config.toml
n_experts = 96
balance_loss = 0.000106
beta1 = 0.95
lr_head = 0.011
max_seq_len = 1024
max_steps = 4879
Below are experts of layer 5 (counted from 0) of a mixture-of-experts language model. Rows are named router (the router's row for the expert), gate (a neuron's input weights, with its number), up (a neuron's input weights, with its number) and show model dimensions 0-191. Each number is 128 + 32 x the weight over its row's rms, rounded and kept within 0 to 255. Numbers have three digits each.
After each expert's rows: "mostly gets" lists some tokens that are sent to it at least half of the time; "comes after" lists some tokens at least twice as common just before its tokens as in all text. This comes from a sample of Wikipedia text that the model never trained on. Tokens count by the router's weight.

# expert 53
router:111140078159165187149143170068174107135105185131105114114085108161134208156111140129109157145115160157080190200136109142130087176113158152116177110053131154035106159139182114117099094122146149105111127146148136124062073115160140091087121130128128135207180148099132164125096183106155103140159193138097151081136129206101128156139154176111154086116080054138211074143148151118123142109098118105121172088102111139143115145147090095168142089115102168165152137110112092135134166129146085128122106091107135154107154122109155137149113161192093151138110145110112119157126142126190155160
gate1:130137169114096122179091166136207110074115119123124123102090173113136183119109107109111093076167141126136179118136071158131069162109147118097042116102142158130180168142168186102132126206166115155109114123119125091139093063140114164132147095167095124107184122177067114116128146168117123090114093122138141125177117116099157113120112093142143109121053131123124118121181116186143115104126114117107155103126158159151140110097163118154066110191083071178106125124136143157181112116133155157146140116057148122228126184114100202099123162120148092083150118122175083185088145137162121101
up1:135117166114146153083111081077124127114118104179121166154135085116149081139111141142097134134063132074149083091096152144136150115144133086082122152156066056104100128167125112092153182099064158139117126143104123118106203117138123182155150139145139043111076130035128117099123077156108069137090159105124138182077199116151142076128166122110148169206120119112128141132143101051118126148147155142133089139123165045073138168119123148126189120113117112102123119097153184172134126143126118114167124119172148162106137064107120076143151110102125080107144152119120146062192148134103157125
mostly gets: " H", " h", " n", " kn", "Th", " th"
comes after: "-", " \"", " (", "===", "'", "=="

# expert 77
router:114111106144066150179107151122102158093163180055143141108068145100098191215147143148124146168094179182119137189108162139110079140153151106167154102068124102111123194097142190170108121119133105122130143172135199190058039116125151086114113054103112170109152164125133145099085155129143105147125216124141121108164124142187196109076165135111126155141134110119174109128131172149139093125073085099159120171091149153137107161148099184136126112137134130144124074112097097124092157138108202124127126140111084099116152122103128121118138164146113115120119097112151145099172119107173115105
gate1:072083157093089135123142111076124116093099171127162128169108116139087129112104096077108141162108091157139080072151102141127113106139137151135073090120084141101149131113137204150145092151076183132123184099135158103138085082095097123126132135121099112100174137135113126124164134140153113103119130164087083108141103105150107234045129126177165154104117157134137139107060089140074086139116156104120099162118072142076146105097165110068140143111122081178125143128097134134088130078134087149151102164135119085041139209169122112149126167138153141127126083084147123076230116099127159144
up1:142120118154057144233132062078182111090118108143142116164108126109066165126156142130111135165188120179116138148131221115153144128155098104139171127069047119085130135147125095163124137153161127188114131105112177147120123097173186128101158110122147135079121120144093175148144094114137116104091190084170176143148169119113127191128095108135111089150075147122091122168103097179083116163149161104170153161105119131142105129168103128126087155114097123109126167112105154158123183123160117105136079180117076074081122081090120158146138088105165069100108133089096153119152074170110118167
mostly gets: "E", "m", "é", " e", " m", " E"
comes after: " D", " (", "″", "D", "-", " E"

# expert 87
router:124160094122097172137105114150152096112152198161161168085084086143176162153117119078195137176133131153114166159146130177138127172091105133114181140108135123122108091147212134140151137123058068068090184144106093162137093123160104067149128093124092126192161223099173074156148181118100127139095118139109173113107094115121101119132176180145094126125150143126138141083078142082116103145141095109193154135120105114130131164172106152150181145106088164170124107118092109177128123125156104176097118097132150127119155154131102204157104122179043137129142113093181142101177159124132137122
gate0:157103066118106090114058110139142100107140136116075111136097138135140153178170187134155085133119098120096135142072163102149151175166119116128157104121130113067144085154227094178106107083112126167159114094144173150140107146148143113120149128079102078113112095151090151140150086147111151176128082115064139025136049126065084084134114176146124186100144144171099147083152098085206091107114155142137161096134140198141155120101145154132175172137176135155099147119132130133095154121138163096104139123060122137141123162132142138094101103126087088074132100106165089073151131108114087154
up0:165103107131144136125129178175140150148145113110140122135180135140078160085142109114119107192133120175123120153124130129090143111169107070142086135126121133136121124063095162083090091167191084086089137141129111079128171138145142083119066121151099109153073127140140156091180100098080066134200162111133130164085093101137162158126131126091106131090115105131133069131093178186133164182140135089112078187113089098177151129085166133095099090069111176167134110180098081103146072120103119157163123129133186155137133141157113094077115164077227168185130120152136084153131159123133179148
mostly gets: " Ak", "uk", " Kaz", " Kar", "ikh", "ł"
comes after: " K", " T", " Z", " Y", " M", " U"

# expert 94
router:144099077112063151166135090171111136091133179105193155060042168179132166191142120125081137162154177144106146177148117109157074146128115113141188114093164042088107156139182211141143100099085077122124146110113113156107121080108164096113106100074087157156142141105160149123110179169103135143127175117105133074157101151118177149125114111149138093150116107101136080116085075094167140188157099110165145153132116123153142141141083118147135112121114121112092095110093148171094144190110119173067108093160140085141139163110097179115133183148140127151145129127168158155205125117154110127
gate0:138101141169164173224171121094182182137130147137137094052062149156156114128098118163102073185133150155152143121137121102191103144113148149154154118058144095129143090155133186128149148134128143163174142145108139130139088076111077080096091077094125178163146133168116155151207139080115181135079107107136126078161111176154158136142138157191171133089127139140093108092072083099132126068159115158141132104091139082084157104188125112172134129131122149132123172118166149163086094114088104098154120095151127139116122164086082142085122182146136137125100109132102054061097119128119157127
up0:123150115153090129138140174169123069136157083157149143110166096068210145115194154101179097153130126143167115108119144149123160164144100142151115100128133124162100119117128131104170149108170107108079124130164156082144122141153151195192169095126103103085151111083111124115124202141146151084221152148185125156147078165117101144106140110109120148167159107095098087125139118122166062147141124103130125146137101148134126133107102091165126153153146107091090018096133101145178128130061101186132060130071157159142170168112131155101153176116136140170132171151130115197173208129128114087
mostly gets: " Robert", " Jeff", "IN", " Chris", " GER", " ENG"
comes after: " J", " D", " R", " S", " L", " K"

# expert 45
router:120114108113134119119127152141146063124115185134156136076102121098147176190136110081124146119128112161064181139177116111122131118078114110045228108093112099033097170106146141162112123100057108107130147142103099160127097068108115105127137137120074132137120131111203144172135179171144146147120192134075157129106114217148115131130164176123112109131150132089201059092141131107140125163131126065121148170115160125156171194143103112162118164149168127125108047128102148153160177201112149136075128106125150143110152150112129151097104097172122140136104109110172142155123146126158143137
gate1:085157119099141113160121154091110076158091169123094178188097108128156117129125131163086161149139149107145163148104073137114117135149109121126176133117137166125070209157140135158107162144130123102160131090049100113111148106104143093127128070208150142135154107123154164187109142137081103196101130109139156186045126108132183197167109096080149182123141139117123160141188099081170082097227142083111190147141177087153138146111162083144147136151139131187144114124136152165138127129124137069112118152147112116116090138111135167108149086129143109165130166154136102100130154179165053084
up1:111132111132137114171143120074088124151098102205088132174136132179129052165132118125094177140138158125160137124126127086126110141152083172119170107117132132137069156119170167130147166137149097125114146105112123122136166148144146159157090071174174172214133119092151147184130143140124200144100145114134135141057125116180150198211127141081158175092193086089112096095195138119188122088175084161119129165113169120223133073102156118168110165118137163135163118075152131122159169094148088112118139164124100096100115148103125112092178103113116099149092136140142129120156138175154090161
mostly gets: " K", " Q", " Z", " R", " G", " J"
comes after: " |", ",", ":", ";", "|", "="

# expert 29
router:123133114098081125195086112139098139062124159123190116068082118113151193180187132140109172166151206171087121152236168068082117115135092168129182112131079086114099132170153173139107140161072153095093157135180146120119035110119119122109175097134125134176150140102157166138100148124174103135129151107140140114103118198130126177092132138166126122109110152094167076160101060082089131146107082109185174156124140074135135146165071071147171149143143129140086112144130134161180150136166129137092092109112157130099125152120121130135155087099125139123128095112123161141121130133083111126
gate1:158090055076167112107131101159095098108167137130079103101133083112132184153075132255147119154125116151143104135170103140091079093177124145084138153076113115177080112125150134129056160113166146128093133182149103076066047198101147110150147209129125106144138157111116129124143165109094218121143124183118107089158063170105123142121162136130137117093172109133098125095095159132156152182088129152129175106147121092126130116176071120103103134105099162066088119106102097098120111112142158115167162101124126112148107137132128136135146141095143116086132101159124130087150126109071171136
up1:118166197124121107175109109132193076171109092112125134095107109137145127155131138058128176062163131133198106137070076093132115139179118130145144042147104148160150153134076151123074117147177079142139107182140181148079098140157163160022154101159164091099144164099142101041099152133091158119094128100160183123108118161139079110126182118113121166139125123179140163161105125110173119147210147121115139118086108159120137124136157103143161086153121159122127089158067147170154117108143118136188116078125106096080155076134107138087130080135114085111110137151136171115132141088126148133
mostly gets: " $", "′", " ±", " ISBN", " −", " #"
comes after: " 1", " 2", " 0", " 3", " 4", " 5"

# expert 36
router:134149129122091169118119114162158112122069145143171116137113109136169206163123125130098180132124142171138153147170121135121079139095133154130178032070146108082010168146174207105132140133105137139171163120151098128122052096160139097096114102099158139115136169074143176151091129167111149111170151094172128117137096240173126164092149123156116127141122093117120089136129082112121089127124091096144164152094105102142142177168051118138165122084117133126078160076151089133136163168121151135111132112152113161055146153138124112111164079105101121125133133088181170123152099103122158148
gate0:122136099165138121152157111165112127084041148128098176128148098184177114131060133175008171166134154165126108108145172149141118116137111081097115154079110126117067109127134154141139138112158155112113099139105101153126125106099154080153137131106137096096138147112110116140132162060137108138092103059156135105146134106116107152084112057086139137136138147103111118103153143076116130205172173125105208139154114202097092163118098075115127194115101080180134154202096098102131089190145108118086140142151119100196100148100127099146141090167093147159175134091116164150140116120103174124
up0:105184106158097107133205051131194152115153166092131158128187130071135156141118105095130158079121158111127199161205093149112143193119114148136161124147131128117088163148150126107137150127172117123192065133089189082120146126137172150091139090099112164123196148143170125135100115090142119129118147128090136165061172091170080138164148126104128099127074122088096108184095090098188125082162107117108157158154094105168122148124113127139067102094152145060126114066102125163122140174110132162124159107148073071125132190160109126099131122138170137133123161170086101127122113126079088081
mostly gets: " 17", " 11", " 8", " 7", " 47", " 13"
comes after: " |", " (", ":", ";", "|", "N"

# expert 44
router:105074151183105128132115159161149099134108161154186107095112175143138155160099122124125175170160161144088112181184107129068086134114144136138175045080124131080106145071120181161096135125130147088135189144111126143139076058138150076101122108149170199156151199106153132158118207106127155123149087145122141104114109120180113167094141199130082105160138155101122086118126147068145117112134090058139101137066125073120119151133129139117113137152184136112142111097152059136151190113153160165152139091108097121135134085082122131124125159181080113144130111128177202139143145122182090133
gate0:186159131174093104125154150090132115113163149130132158169135133143127219113123077106143151150100100128130130140178124136173121144108143124179176151110097158088126106108084097107102121159141123121121157165092185060125148109109106192108047105122099143094121094138145128155102120070194110132122090066145126119100161119170156109128128151122181105100151118099166169159158065175105098146140123154104087116035119092116135139116068133184128154085115200160106180112139073106095073142099051158147112096089129119092188137094120135127152083163137209127144087150082137107109097096133171119
up0:148143183108102108110116117096139103068113135197110186147114083135110190154113056167104151126150100138138150081173059156133132163148164101130127133139095169085130168126133086169102115060112156161177099173138156111074136119106223155126138120171161094098137159126157148148127093080137095157106150115113109181059138109147147118064113100118220076133166131109132119161151134140104105158101055101175166117071090021127122143127098142157161132109095105096132136114138138090127129147113150150138111101050124066127151120133110124130094119115136097081127100128085129169097089111154155097
mostly gets: " U", " O", " Sy", " Bur", " Pro", " Em"
comes after: " the", ",", " of", " in", " (", ":"

# expert 33
router:120137154181100162083082111138150105119103122135136114139047109160186143142084111072150156175144198160133155123154143139121125140115130102158181160080139099092060128156168155153186103077078094125132146146129144129129183088132164102101079148134180108118170126144174120109111158133129152152129155093071197138128099139125096231154176154153139128127095128119153061139101105160137116115114079117115133157131143111196105149187018143125174166099152164178161155124156134171067113165180142147142121121132131193100111175088159108129111175129121113113165133122146134094161139110180161143
gate0:162126179180052183104119110121150100112115084135134181098126138149180128100054125150129178158141143115107167132090168146143141084103136076132049087129138091163119161106162138131075147140131159196112152126165125131140165114061133173108143120137162065121106188099152136148156165138117128099147162150102103088124107065095100151109138107122120151128118072139089110126081127111203102115106125064124164111096144143130147134169088131178068138112118098117147104111135065113105107144130109178165136134146069128099173110145108085158173170153159093162086111143122202033170143182118137081
up0:071115116114180087155128155115141156123173197097121111112131140064138173168151131136094095115156144104163128123113125092091146169162154154103154165144105154115160138099085134152154109144073127055123124132120096134104070110125116128143138130106115153113147094127204133142145072129127144167120059086120179173171138148210116141134101138164145124091150201115171176146189134112080147136178111140140178091126136178105126120143163139107164112181147161101140134153147167167124180152089143046132096157098144185126091153075092109127039157144082177122153142084110047159143159127099166163
mostly gets: " 2007", " 2010", " 2021", " 2022", " 2017", " 2018"
comes after: " in", ",", "–", " In", "19", "In"

# expert 71
router:135155101121148174107081181081148122122120157099152162046119125159155154106107120154174156129099157126076128150180134141116114160078150156083158143128140109122052134121107106137170083125115120134103139129165171163071127120121161138096094141145116181117164164090190106145102172125155125178164175048117111064118129160137117099113196154133071135125107120132162077133148138043136143135097127116156180125051115124110137164140058139095134174091114153121071099160144082152185136161138139163130133087121101132074186133091175153130109122126103130103113113146109210116141094042178104103
gate0:117123102098118182126099159131145123178071105177139112085103126170146102160111110129162189127140124163140118105137111161122134133055106156139167120187156120085161043096155104157124121094072089040151108147119114099122141120096172162160112174087146162110127150118155114110110108083180135120109118092130149102135101133091102082077168080114152143191136168038120168135068128140120172152120191092192088086172130129129150105098123135069142147117081099152098149152162120140120059091126139160182133136116127104150135131111120163088194158131121126137082110125113153182091209119098177085
up0:094111143175165117093071129168140154106147157162144211116124127161144103109139108156118084132135175131046118120123141156129155160165130111066142142104102094133108157129165131110073175120174100197122184127182171096125167161173127111141163148215118159139129126182145139190169120141158108085145117109130113121148142117097140116132169153140087156126100079127100212139131089134150116097153092101164124164119137113092146125150131115143144164121121182138131130130112113107174076151075121125067108135161145134150170075127132135139101137085152098094059139173214102017135096112139049111
mostly gets: " the", " his", " The", "The", " its", " their"
comes after: " of", " in", " for", " to", " at", " on"